Experts of a small language model: 37.6M parameters, a variant of SOAP for the experts.
Below are experts of layer 5 (counted from 0) of a mixture-of-experts language model. Rows are named router (the router's row for the expert) and show model dimensions 0-255. Each number is 500 + 40 x the weight over its row's rms, rounded and kept within 0 to 999. Numbers have three digits each.
After each expert's rows: "gets" lists some tokens that make up at least twice as much of what it gets as of all text. This comes from a sample of Wikipedia text that the model never trained on. Tokens count by the router's weight.

# expert 20
router:530457543491569531497523477489522443449456486516530517539491490494497548466461500469546620498466557526533527521519504522520499502456594415455515492485556462438496474494528501551511519545452528468545505518452529463597513446548516462561480512512492557483546441422581462500562552484478547537528543473504544482565546436509527504554446534504467494477532538575462462522492541528485486516431518474585491533504513463548570476494473512565470447416496476489502500486526464471553518538528450518534488531578498501455532556468496475541546487525514478524536464492520568520557576613470552518474459519517545485572555568504443528526560510488481471483528520583481539474435479478426579534453488496546514494517527482511428490458536498521513524457449580501496549503507553429561551505565545
gets: " |", " ", " at", "ro", "et", "re"

# expert 41
router:538510477478483526496509541475499463521517427501448540504552498467479583562521529502497628446504455534529490476453463519469563475556565520541530548564493440508486501531565435505479529569505545493572482492502485500538499423486463473563492463572473461464498436395530484507513551522497485490524493507442505558569493480505498478451405515472448509546570555479513474531493482491500458486463466490497566500461537486539575592444489531573438479538454420468464531491468484439521473463569486509476461531501519448426541520534523487546468487574482474451506554507409460518569507435474532495470467470560485548473562482542415550520528469382480508489555508500522546502484493526464516470525542522550509466532528453571462531513496526516552432447522515473518481430494436474477501501500458
gets: ",", " /", ";", "am", "um", "om"

# expert 63
router:536476445513459455533476532515525541424541546533476477482565557516489535541549464521500579461593506611543504494441534506543490533551551482419530544499605473486549499524542484518530545497517527479563515510511482500552472448506523485508440476521465484461525428443537483487481556518488554507491487565523489504532458486443473432592504491510463487537493502523547472527567494513444496532491509486490555533474476504516517437480476534535439530449476410493491489458478450498495439518531455524496473461494507423432577571548513445453572499534515499468550478535473532490545501535499562572509512520507515539497590495493437567494479614409447503518489480484496549501439473493508527459473524525547533499465557430522481517501546539498578439438413563484533463487579495438529518510464514
gets: ".", "at", "ur", "k", "ap", "op"

# expert 57
router:547507508434462528476500554527529518466563529466537509483457480538534606455490556480497582530518486562482532513507468551539484541537562526509563488557559550478516464485580509491576490547395525572524512543486548507547478439500540493534473457509533465419497409428534501516593514509512511537523527499518501504520432493460441463503492569588547519479515564519487459625495480519479506554470536496493559487481500523528496460462455492523503485515443464457457524500545446493609496477543500513514501444562549499440616489533461477515479451512479511471560521585495486542571547463514549535524521424458524487542519528499450511440558471460532484488489501544515564511426462478500523564435526532522471480459526460507531565453545556511497497475507538511566548507517446504485512516527512
gets: " |", "j", " part", " −", " +", "==\n"

# expert 14
router:567476579460502491469488489460482547449539474509472449585490492456431541499579497498532631479541537569448519488456494568583514467524602510493555489506545413507480472515509491561511549526519441481540521508492521532565489480491487488562444596513482495439511468418531443523545549528447480485545485517493505549465453558555525537471483563537460532538502526538494491579461531478439509530452573454512536538536535525519506494454497513547486464490485441501481459539535468473513481489536511512554464465497515452451577533525522504448517503553515444497537525540468545450546510549470541488462495433460493492547578585546410581416530543445586497485567498462531478480524488487443515476482561475504512480527495464521494478501545550541565542487483521506580524474506504524494515501491443
gets: " was", " is", "th", " were", " are", " It"

# expert 52
router:500481437478533520559537463461521505486523526514435458459489510476436575497485502540449602488523559519538571457494528569524497565519527489538539509515504413512513541479511505529524582576466522559557531542481490464534489443518491509555553504546491507479461460468508473500514527484517479546557521505539544547504498447459458503533458546569465535507548517509514480532535492499464511611507571460473506510520555514561566482483471525525499445499462424494544455540555430519530397516539469478530471509503422473446629539451550490522451473508496475482468578561451468543518517480505527508486503547478529534541545531505502550459533415443591498518515498555487522361483461461521489524486516464525470504497455472505476500494550562508543455480464482451521537418555448456464572488504461
gets: " and", " other", "ed", "ly", "'s", "ic"

# expert 54
router:577516583515481519493526530539470501474522541482483502523518545514478595558488510456484574512484553556514550468540430491510489483498537491494510512474513444450488460461543495439490482541435462544517533462480453477574484412534496477559510531502512454444455452418527474466535548513491590522547493565500500561542502478521500526446491567513447533526529581449437471545486483504450544509474517484478588484433541470574549516447510479512468460509434441484490469509510447535566442510555421489536507514472492398442500539523436525459504507513443457504546542511481511535568535521452537577505525479455570517503576509496498535454527535425504439466552474491476483463559506506481502542552457410521467500496543430447450477503540492530542521485455500498530500462500443373513565518529504
gets: ")", "a", "o", "i", "\"", "200"

# expert 38
router:523472495477459571529501547537501525470500485531428530547494469497545541478569494481553545506549491511593507539467466507582546520573539502529492517489529430430463514489554437530469526538511499549587521500451479534526458499523534562555551472533497485426466430414555495514531491492555507483532565557518495572565561510443528520536387558543477496524538524490480472517447521513485439602497472534541578548460480520536549508483531555529446459501492483543568473470461466521566480485505448535493436520497501510438578481467505465467529507502463481550537542496436512500578495489482551537514471487498590538537565497537509526426507469410541465502447537524558530514459438582493573541465508495527499468486534487544479528466538496523495537466472567539510539477484426459462493510504440
gets: "-", " |", "|", "=", " an", " -"

# expert 13
router:540505537448475523549580504440518536463494545508487460508509449424470557483524460488551615456514533545452506515463388534490468534568528563526497534509485486509514457457516487517500495625479533484549503449501540498541480467515540531529515460556500440498445452410495554511532547463510524514516531504493544482506486509452456435507479523530480457514528530496524483545533477499496483507431532518522584466506542512485528508521503512525459401534486408493477470472456406586506506555532520539489468498428464437461516558576457459510509461564452520508525469492412547519567498490452483490495528491496566506519638538523471500474506521489531459520484475563607542478440468510468494551456513508533553525516497377528525486463531463555497520513444528568497488462523514511516548506544494
gets: "s", "es", "ers", "as", "%", " years"

# expert 43
router:567522524451575494442564528460500530483484572467446459519531482522490536536573530542479646433596534537461513453532529529501528584532496474504487526461504479451483498495534509524486544551450439484591477499555515474533492480504465470525487477558466479433496452413533455527514540496487559527521604467509528442468459516531512491477458574537459488482554462455517499500497459550440530521514504548509554486467533470490544538511536475560478473489490473456529472514535453464555501498537496512463478494507523439445604498558483494464562455548485498470490504512468466518566535490448506587515488463516515566475575594475446591439518523427537468510560537560479510466455494455471526555539541517529481430479502485526507542512577501541523508462444528531501553519448457481457487542536463
gets: "y", ")", "0", "2", ";", "1"

# expert 2
router:530508525527523563494500548506481534493527502471455488548445507491425611476537447595493606480490530535499521503560503559532488533585525472457512506435547447503478516467585471469541536569468546551561497511480469458533481476509551497567505512532456469477486458458568474479557535565522494534538538521448499469524547453460513514493438487569492487515544528504465476576552506538525506512479511505506570523497508476504478434454509495544457460438471453439469448499580485518548499468493493478526459505518488445455561588532497448456530442522534545564516503559403470498569539533491489512499461547450535581578541460512406515470543495395478503481443448511494473476472483520498434478485490518571519482468559419565486570544552503552481507508455536496518483496495451446485544478506493
gets: ".", ".\n\n", ".\n", ").", " The", "\"."

# expert 11
router:535480531515509578504496535549456439477526506453560535511505497484469634492544520460493589478521535522397555527509500459532542562536572483518503493463537447456542433444571450493516478574442462489575467496457478493540517487495506477575499513547525499499488431426517503508537532505493540533557504500488507523453513470474483471513523576492478528448502546479469455485476448489500466571505497481499491541472566542534587535462502543595470445453476506554546486432501510538523445473508515482508406519495418455456571529499460472487464516569472438490556576510502531487536491570500550445551521520396515519466581496464466518436519503412586529525491526514489493404484500505493552541522482522561493511510486515480486511482544495504519497461418546508530507515506493466500564551574524
gets: " and", "al", "e", "i", "u", " or"

# expert 30
router:575482523458468506503528521519524521496522498528500406528515458479485556478543476545508582478480518546531556424502463528504523493499600481529561492441617519460549433477517455519563516555426532579564602517550514518493499489552530543519445525519517517509503443402549514492544507519516511528528461465483527500551484449554502488582472550551479524565496524509498457569488481501497543542474525492589555448478510494511531494486485528536492483454521460456516525416468483536547492475524508504526440521430559441442576489484456429472469492491473534510489494559448528529574544479560515525485546538575559551582536516490406543488524528466515447475508514531508475427565482483468501510487477505521488499441506474493522573439558456551580522486409569480486509499517467462516490474510521
gets: "201", "202", "200", "199", "198", ")\n"

# expert 25
router:537504497514497506594525567543505522449517502490494431517505511452471590476559473537483576521495529516482476490488485501537573515552558518500507506528508494483503501542549469534531545563488438530551453450483486555535511436491496492526494528539492500490460430386554485517490473543523534522495504519559483540462547478459477553557485578568457474501537564512466453558560482519435491558480468486590600441533540536522614533442509483555457481500433517489519502470499463440584490533485510553500487546568509471438573584497579492448467456570485503488546491457452478485543536474529539556502501577453439526495570542478448485472537517443565544484453496539517476477509513445473478576510533446466539423513516443521483515470511518471542498501498529509580525507500517441494535428504473
gets: "ed", "ing", " up", " out", " about", " found"

# expert 3
router:538526524500526528499551526465520507475550547511466452509570490491444543533543509506529589473556490530541541500460511555577491524468594479471494504502555482406533537489518428462479516554442486511571508555465529451500443498568424526520444467519504529403561450446508473527561503480413553505541523545531510566517485501413474551514437628513445447501511538526484459558503504504510465510456517436517584489503529523496469469482525511587478528441474421529528495520534492563513432505482516490536426535492519412428538516571475462465448470543472476525552455442443488472553540485460587499502530482475529495526502498521440491478538495439578510483520521526511532562493482504459530537493503557510512492443592500551555581457509513525487509491488498460508514452510511469470526496450494
gets: " (", "0", " he", "ov", "==", "."

# expert 45
router:516492530424542486479591486511433490490503530535481471490510451509471561531592494524482585491513540576454546550438522555482514540521589497517553522445486506458524498453457498443502562590505468517510561481496525491542491415479503517493482506511452531459499415416506475512522567526514513543556512506460471560496489482493477512513460514537462460481528501511486441567497538470492437595527507497461514478477551485568525540475535548557450522484452465438445457494518413572538483473469533472460436543532473476465602548567474542542500569565458491499530515547451483536529453539470509580504525550497488519503598553502458535463537489434538467531509530549466512474434509496473483506503489491542545523483489392556530501475552501503560492445433541539543436578496515474472498493480543
gets: " |\n", "%", "3", "2", "6", "5"

# expert 58
router:576464507466441485492527548515502529469531555535471474527523515470473535444503510481537586474523498549525520505506529569542543509554563452518481501433574482460509527476583447525493515586452483531528531508452511499509450496515512460503516547529471508457525451412500522539508509499544551467505548488565491505490504501447497476516388557538466560481512584532478461522512480492521519540547507489544519433512477470553561474472457423545471438468457482511457529515461477542479520548474472498561486514487474414446587525489511445455481497553442518493468471499409511491507538556446544485505468457440518552500550575487448502422567393426535476550516549497574544499470494484540523530532551551518586425456499438523509586466544538561535502483496476519544532496554542549500556525529466
gets: " on", "0", " New", " —", " John", " York"

# expert 16
router:521543480498468528487489552458541481504576510506438516569486512542509583497482546426508600446525567541520492410444505547527477551565485476534565514521527437450488494471468473476456521613510518526526527517512500517571523456540453487540484479495524489497486423435579467468563499471543550551496557538438502468528608510479495489507446569579507463439557503487535455533463458487459577573500549550486586493495482491493534508471536516523425464440453423456509502449517508475554512552546491497510482510451516471449610494536471494468461522476452457474532507467502498501534470536497526530451519459469472546566540473504460524486514511452553484517467463506524505497451487454477461498530531490548542424510504449523503564446580514553515519404489558565519528479541551468537526462502498
gets: " (", " \"", "-", "/", " I", "==="

# expert 61
router:537538543513454514443501474548495518492473514506476485489431483482527566503537479514538592443562552551480487500466498504528521590473539547531524518507584484488505473484522420541474542567475569502538469506483491495544533459495488523564480497523539539481470438476553518483562532518532521489546490481490525512537482487477539489479436562498449497473575548505498454598564514527470545571520495459501552487511486515533536482433487510578478460462429494501538530501456469504507461466514462508479488522424455476449497516569479477555522526473542464542481495481497435521534510529515544509449491418487518520592619562503498545468605492443503503487470566465472490497523440415445521521464506548572427503543461417542506503471535562554521476419447588503528523540531416492474601528526511
gets: " as", "|", "===", "2", "el", "=="

# expert 42
router:523513510523507559490486550513526457487535536509475510528519476509488556514500512541527610412537541527539550547481482543475455545540570519483527503477515478507546514499535463484482533579500506515631560471478518509536447417494525514557485564513463502488482445418521512522530598500489535526538514535537511510537473550512536485499429553498432474517524616489504461573502505483447523537460504514535519527471426536539600487450519435561493470484459455498427517509536424455536456500553513559557509546513473444448551566482492470507538514578470514499553464507533542507587461516482487547499498447452471529573589516537426542412548546486535479483581516505571482508474462455511444560472563477512479500500556474530510516474504468524479473414482533514493453503515454483456496528478536
gets: ",", ":", " was", " is", " as", " –"

# expert 10
router:538457504513478511538558550477517543476553499500472471542509490494476553481543497479511582485496529580504546491496521543506494463534540514534572513430539470458505469499548501551496529584462522483528509503495444538553508431519537524557529483512472544503499405416624508531532538445448536479575549531499498587516534452517447523503451580534540464509529590513529450539545529497489523584528558454501534519511472516569573500458482567523512435528495461499501510574509483522490436543534419519536461463495455473417568561581502444527496507538488528505545517512496512507596455514471537559568523538464531625503535559532484522456590503442532495530500530554505517490480479477511549567527526486539493456487558415477497463475516503524517527472434512496495492493519514465549545465465492
gets: "1", "2", "3", "0", "4", "5"

# expert 62
router:560485499498499527442564572465470556535522509474449486515516492463529539494486539523492596540533528587500551510460484562527539535593507500513523527495513540423602533492531560519508541567500500537489427501470521514586561543537510456543504489517480456466486433434520493475554546489484512540567526487520519527496486493496508430546409555607475546487494580557462478544516501508550449500486507477447589517477505526561556481523537538510465440506447483497412495515502450447551516495541428447507415409526489460439532520516472439522483489542479440481558485497453547537505513493495529489490510470485529556520552537507427577494557514376505501509485535509501501514470477448516553489466477516580495527491523479526484473547573577535494463505457517548479527453528513476497576479490491
gets: "1", "l", "it", "t", "h", "In"

# expert 55
router:544488562513501521473491575489498489491493475478464511606554483521477549469522495523422583468487524555470556510560466546591509522532555495523481476504504492521522474500537410531468473597481524513596476516460513458522461442545541491487506476527500500498496447451516518454578549498517571542567531535493495414591540507491477464513502627474451502506525513483473469572489411515491463587557557479471421508512521463533544457521528436532432426476444462493601478454475485532515486531531537452500449540490464476478618524535497492503480456551464519483583516515459502508555513541452546508455468533467545527472548546507488547452522492432604535531463480514533498510457530484471515480503512493534481495475450534502529525425527541516536443509476514484463509536466494433456534507509478
gets: " and", ".", " or", "–", " but", " /"

# expert 50
router:509448492507527510517548521510467475488565515498458540529512450481512567471542439499461633450557507576501529497425484526498520563547557490514547496514507496465522495478512531523526531577426464541579501552502471428504465429499495473476517526535476562473479369428504463524522442497501480516493481475483558529519584485447495473471433557523458534477583606542513483599504518490458461497508524483506550506510472493493528445487526498603463405440467468474441488463544471527562452444519505532517474486472490515403583545564487500452487500508475496472522517515418545532562468524521536498543446482482527541534517552551451526515514460474533526471492455518538521515517483496429533466533556492516453463517482469540471504464592496499553552463534486565462516477505453451494488497576498
gets: " ", "′", " $", " No", " May", " ft"

# expert 32
router:568477540451495526517547568512537492519481477514460462516499559527460536495524528407518612456556536556507500515529487507462547483532567491508531510498542475462512465473544532494514536653501490577564479526454469447545482491518482497583460571528472505539542451466567487476496538495512514542476547516559497548550515459484494498528431621548483447507533568490434426572496528473482488573487444495523579486475509492537538477511501529547445417375485479543505498506530449524584442533515494480507463498529482497435539560500483502496502512548489521431529513516489494545578499520463512601511498514477499591489574510468425553492505508512471486512520538527553492458516491512509496509524572548565556464482486532503432550498482494519534465494460519527558520483538481489429501548511520
gets: " in", " of", " to", " for", " on", " at"

# expert 26
router:536435497519429532503495551466507486474568524462473532511523469469521604499537526523572607436542539547496539450502472536531509532511513466473554514456540503448476515421469445550526526587429523543562477516503463425555494493541507512504514462556484507457501442390592454519564522519467553535527551484479483467509495504483475467549469578544464479525532589513477457545525524497495456562527515480545591504544531508479585499481534525523441477441471437478529521508502508562517509429485483511510451531478533455435530443487548465571528496560452438496576536482467524556578533536442501564544486498483506553492594504458479512466489462419584495483479552481502495444483479476489494510490458526442537511523580481447451509510513486508558515448490543513502487506549531461483476485540475
gets: " A", " C", " D", " He", " S", " T"

# expert 44
router:509500463495525484525533575465466501447517471467454528546503546469452564443514568436519597432537528576547482424514493525524472513501538498501575573567549454432512465466491494441497536566460493571509513492448490527523474480476553521539498492560476561470490421431527502444499553519557527536559533499534542484531520498479551542456386534539468507519537557516471471559490473512448527572493549484459584507556483495439587465456518499565497501484480402472475512500561532479540499488534520529523444452467462455453531499560482487448535489466420536492524520527452537496549539495439564566457537466499520554534549485481473574497494508484504486525476476496481587496457496389529464530513483507522534455486500483523525590459538508537568459452470547512468530447486480462533538487492504
gets: " (", " \"", "200", " over", " for", " than"

# expert 22
router:541506516496522434534565553510522458497520519496481474528536470457498576485574471454481625476577536558536565496450496496553517522537537533539531501535532511439469540505499477518502554575479530508608480501486501446545488447535488403559523511502506513496436449420561517512541520464504516524484480496550521529500494498475496443530431566540485492538544581536483512560503520490448471495529527488537574526484506508534563495451470475573483466335468482476529502467487428448548439453539478509542511488482479476446571550530433471505493506530508509457533524527431567523563528485489561448504485544516536536479555524438446589462540515483542496495462551472536546462480448479468492494480503496497441480485473411492480503444558499492500474458497534506486520469544475408483480431541456
gets: " ", " Country", "err", " Coordinates", " protect", " achie"

# expert 31
router:592434537464516506550552498495498526452508522510485434577486479528481587551483463527498610481532541598483577526472485559545495562530556469471530486502571445560546491488583483520505538558402501453550471495530529514526530400486546508595459486584512471471497452458561533521579495497495472511539566531547488523523528490552519466516451555543477530424594529495480473544480542497522533577551503458510529475514473501524535491462518490499478483424470416465490542557497492503500458561493507531545432522448497515438539547460538504513476493515468451528542521515455541544562474502478517548479487486492456530508509535508452478428494523445530505492528487469497448445458532538471528502511524474481511477513447492522515561468524475549478543463406545514474491445557495491480539576564577
gets: " was", "'s", " is", " to", " a", " be"

# expert 1
router:506525511449466498541559570431526488455492506547519505535504457396516561519506475545473592545513490521501559512500558622479531511543571541456544541491551516450581466492542528478460523553464503515550523496517549480493446434461463465563480468553468463487467422359532476509508534477465473486562519434578482492500462482476512458519472570553475494428534497504543450500496536472513527577528518532499545465531494527474530535433491504488466444489460444467498517513515496519567477453514457512523382527500496447436540521528479486497523494530498424533575440554512487547559471489498550558506510474445548545527586525516478506501506448426536508420499513506514494521497543472490546533432520497505474511528528444488447515526471471500578519431516515495486575455476512430433532522499501
gets: " also", "B", "C", " had", "S", " who"

# expert 15
router:556517514488502479495569526489561551487477492532451452524480498532511526535524539449543646487526574552518496480479455484443470524553524545488554544487524446506430476521546501507490532555507458563519444517479486492558450507525547502537515494539477500479465429454542499503553513464475512532520534494518485515577533483429502434522435615544478573496561512495520466506496490459526499523512519464561574450459497483528495489455500545563509486432458481530510542483565443579534457499520524500543492471521486474448629549561422472506577452524427458476529451519460490543566527535514557547517507507452557521474593556483411520466522519415532542484553483537569521464506421532496521428544486569554502459507506538498482486462518518550489502546480517526571511491513508462504543514508512
gets: " of", " in", " to", "ing", " In", "In"

# expert 6
router:532493563540449499491549541450523519475531486547482494542527454435518578506503498515507579480518499569467556505555540527531517527535591518513528434546518522449506493500570498470474532573530494464512504449476498484563385468520498518562478522515481481438464443467533505546559530497540538515541511533519507534610456521540560544540462557538410483488563477523405475596525455497507492474500552552480581439501490485532552481505501531538459462412512472452530524538534448503513502433514460508535484462469492457460518570536495461497516509591449543533492462520498488483573532538459480501581432487481552508459584520548450533475518442438517503447509610481494553515463519526503475505489504507584530501514522490519490566450610528496563465461502516518484484487528502524516564499513527
gets: "on", "an", " it", "en", "or", " It"

# expert 0
router:509469489417436548451520558569514492478553582497531559550564445480540560470500485515499578469523530570461543459480456533521507512531536532498518518464543505478489487493507493502471550553431498518568491509519480448515455488457504549519496512550468486475522430436562437427566524508463535549510499502527500464496484448542535427544445598554473481499557593514500464565507466437451491540499549493492608547567481523496577483515468447530472442437543426502523497510471478565560469514509458497548424531495454486432597488522480428515513497555449501497542522500519493516553507516463530527553484506526495569537584486452467503472575524469618535460428524463519554510505429509474533532529512500517504478518531492505438474492517513578534495465464553479521476489546472464516508490499466
gets: " B", " R", " D", " S", " M", " L"

# expert 51
router:490486522489421558515560584470528533447478491456507504495513490505486525512497550546548596498558552496484558457449458561507493524466573487511510527519478467458559465484518480503470578563480529485557504457521516478565420461436565445502528545510499533457468439433548492536518513494492524514539543511486484508528509467524447510486496547551466488461543490507465431614533482472459468509465534517564538498470514478489522453468499554540473469417449450445463504536526519451517484446489495508455429470430506476451566518563495466518438485574409492491545487551414551493519584525480587526466500478479470549519566536546454551524557537451522481500450514527480531447508489521470546530495530523541529463464553494482504536415581481488540561468474545559539567505586505457450496533458550
gets: "201", "4", "1", "199", "198", "200"

# expert 49
router:540484519469507546590555546528525463489542487539466493541475455496516564475535457482560641473555538505543541545511443506553531531518564498583501488501525447440538529455484454516461498535492509563589503515488461518552487524485518550579492510485446444467534438349549517449566576510524521528524522520558539538593477476513535482571464516497459470460537526478486459545483521537494486587460542507523592499477521486552570493481471499522473505532491493527489503500511449486582472478507448559511478503498482445431569535490530491508466523545482542527459528518501497505595509538443556555477462504495494457523590522507442519431572516457576533464483503518530523467465501513516496507467516606481545486450512491545475511533534500514511495437433564505527501479534456480522484534485539
gets: " |", "|", "-", ":", "=", " -"

# expert 53
router:540481508538477493498527530514501481469475484510457498537493436470501564427549496438456553489523588582526526488496477486525481516549531564485496525524522495518484499471526488487525543584424547554572551517493486440529511437534525557485450519587529555498481419422570485468528555489456505523485515459486513546582556512447495462487375592583493452479501537498499490518515471472447470550473563476479532494415531486516523456493440482459460461460441425462528493448461493502549445467498472486519449485476463476455503499493462496497480534511476432480561525510499459459592498488449518527509499393437522494537564453492482569413467451450539450452443482495548492505480475539502511483495486498533440467499574477498461518424516509563511523476450563488540480480488439399494518503532460
gets: " ", "-", " Ch", " b", " Th", "-s"

# expert 35
router:535504508528430531458529550484512515527495512495491505473512532529474560468563551445524598467529534520512521531476503513542538514507561502516559507488556486427568523508538477480517536569475544578573535444563541501526519497484543566529498514544469466437560416470518489549498483504535588530524517454506515467532527505507494513543449541525430521474536473542479468523500460490492468605514581503466565534498539470533486541491537511547458451447412476435512467410545419500539471504512544494485460491497506446452566586562498447476497527575459425472542477541513529465522606534470546574512548461477464534513568513497471516479521450406512491472502534502566455494447461455460499495514545511515473492513547448453492554432556532544505507476469533514572532428538486456487485450564513
gets: " |\n", "\n", ".\n\n", ")\n", "==", "\n\n"

# expert 7
router:550470550439490573493584564494491498439542482527461481512490433450479592502520521455453612473569544511541520482457514523500543528474520512518531497497575444452433460524540540483521531543411512547572513540462462478582458475505493473539452501556474532489507422440463462486544528511492561490549514467589513474487527488451514474515459532522477543521573543511472500572499512520524446549449444466510542483535553478497575474507472500550509456492485480453479480488501495461524458504582423459537491521552470516450587541559447436508530542488452536504516466523442535544529536447567547520529503524461566560556549438536478504447489486409528536504465513487524514526468519522509526540546462543507488460501526449513514557436576467487503518537448505499528438444536460448469566541539469
gets: "\n", "-", ".", ")\n", "°", " his"

# expert 23
router:514510423470528472496508520526488445434473519540457440496477507456491552501578503457516596464533497559519511472510522535511441585549531549478514601479567496449559513516527518520524537551450556574507503513432489494562460420497442498556475534499459569468472412423487534534511525532495512501510538543500543545548466519530514515499387534528455483491594612555510441518487492544455499578523525501533546450486505418603548488468495512563470462418560474493486481531507499480577514482540400488491501469491494471477538526514462467505480515561498463473534472437458444493540520513491495518497484449494479550530521532504500544449494488407500498524502509565483489533460430532442451506461503472527532492489492451519560530467545495542501534515478531526530503546612477463526461447513497
gets: " on", " his", " ", " her", "4", " their"

# expert 27
router:521450559462423517495533493535591449484471528489480460513510516524464618550555543502449583480553540474506504451500522592504470555514553496536479506460499445442477455510561473548525571573468506519521526499466491514515502479484472507545507508419383491448496425401491498523610570489504531559508550542536550530495506516541490475488472530507420449463508514469458478566475508476464474567527515515533508479519495475535513535465486515576483440512490461465478461494514490529501439438508445550497448476563501503457501606504475523480488457544472523517506540522456530574535510543459473533507553535440557547502548488502460564500552499421451485497430473526509515509458489520466537491456564488546520415492521432483517501518563530463547497464432534496461513534527532440462554439558506
gets: "|", "in", "ie", "197", "}", "ine"

# expert 34
router:551480518488507553454498543450532509498483489521496518509566484490445580512473452521465608495565530551535483510495496545550448542522564475449593492462593485467524526556513466478479539612493520483565570528489499494570477466436536470548487558562470470419501423431550512529519494537474518492583506527523499558498535459479497497483420607528533484484508444529458477531507442474473491540537502508518533500510532446485534453482453509533467440446444528461503487476425528486524481497521446489540470548478446450450601584564433448435501430481510496518496500498472540478514500530470503511499473475490499547507532542484453557441546532449591519524509596484512535469476480500464511466483488456511487415491501517538527468447539455557581454455436538492544495455458501475486514502509528
gets: "–", " and", "201", " Street", ")", " football"

# expert 24
router:509473512483506528503522526496516491447519542527443464563489476472564604510551469514540575475572520546485548506476445518488458483529556477489515541464505514462531453480599486413480532598497490472593504498516559532513512528560479459492485488541460523498460426420530527477547526488536486464550570493485521562471463526521508382499421533512471459500504546563489470537482431522461569539528531476518549502506510504505577483530494463472472449426474455525516454523511487509511457481451441422525436487527489489427572529545544451525484482569466463483597507586495496534528543544486569509525481487543500508534473517530471555454598506425547490503433510493521503455514433509516464545490497552511478483467543469539462528501600483552566588467513534532531526478481485492445515459523521
gets: " ", " G", "est", "ag", "ig", " F"

# expert 5
router:567505478482462539506547563552513483505540519497490474536501502505541565504567447496524609462545531550524551463495502594489552538527577462507584536480556475441520566512567478500513516517395492515568514521497488446578486492545529537573469506507496523483545449427471482503531569492491560501474566529521481519485478521518462520560488490558449478506536508500482470519560504527472495575518597442525528523481502456562573520523533476571486459454468440492430478501538510520573426515481471465524553522523458489453564577470524506528474508557512466529537557510432496555613526500432546552512471457552543518499599495528458551474478487434546534509446506501484543487481481506473502449518516473506487462486538500456548507471579519531548475451428458519499562449526464496500554511535523
gets: " the", " a", " The", " his", "'s", "The"

# expert 28
router:524509497531483546436544597554545505492541531488443498499530486496530519519513550616542611490569509526537539524517531623518488525504565504542540534521535443474503513483555498484499521582473486506582530515484489540569471440546464515564519510526493445473473432372499530473484578514469527564538520521501497492562502529502537472480420543524422537518524595480482457580507516546436526530459502470569566495478529530550553470510491476508443447555504454491495494499511473405556450463471477557465501522503495417458529510553438497519516529525498477540525419513498519531545505468497504535491536541410476496542541556526466527436519490457536460483570478508544519539509459481471510539483528516524520466476555493494511551479533501555544441429437552471485472502531459454469484508510489
gets: ",", ";", " he", " |", "),", " He"

# expert 19
router:560487537525481530503579511489536527489495456505491466497521458517442596493499477520493606428446430604571508522417484562519484504478564424494522527421547451497521486500531508508497531537473502528518497445538430566597462405534485527539490520491487499434485420400513443444499509443514520491553533501517513544502542481519473509522399605499441451533540585471463453538488508444479500557503527493518542461440521504534562442514534492502470467541417482519520481495521508520486475490502482492499476456469516442435557554560528453496509500556516492556531498518510489475566514525502551530511493492486557592462582503571478539499524523465479462454472470551517466446493523509552585547537511495508479527504529457468496480453509457527577522430475488544528507478547509475553502513506458
gets: "0", "9", "8", "7", "5", "6"

# expert 48
router:553490516521470526486565525536522495535562503545444506493460468499509549470592496531518600448483539563481524467495486546519527544558546469524577515459559504422466518443579494499464522563477517508589510515521487468596482481536506544584484480509538510415579444426532493504560495456471523546448516499548512509465453458515589491528443535531436501492555551515472452501524538527469508614542559483505547522464481481541566571495485502554501476418414418521512460491511479541579484498526461530503503485532492486434542578526489488533526523529458478507501550517458532527567509486442540560472468465548534497486539525562485493429551516418520508500456525495506526513504438458503559508511479464512531483461533462472485503473521572491573469465442496478558534490498454473520524508593522
gets: " the", " a", " The", ".\n\n", "\n\n", " an"

# expert 18
router:534504512507462531499534493501517513487500540486500469529500542502498633531560489481498580443551496530473466540451540551509536527507539469468498499472549548488514503497492503531546543545480616571576464515440529441549482461504534472585471518497521511521549434418556463464580555490566529501491550535556479521560470508443539498516400588562398554502530527506512436572501464446453491559518500531555569487512468466503573435510485531513472413457464543521468501475523453465565450439466440513500506531501440468444543534506494464569489538540475509522498504507444502502560498524473494484493420445470495542513560507478490547519558464429527489493475475520511519442461480482419521535500511486474512512506522469516466507497458525519577516421506545502515533473545451554421502511540434
gets: " by", " with", " for", " which", " that", " of"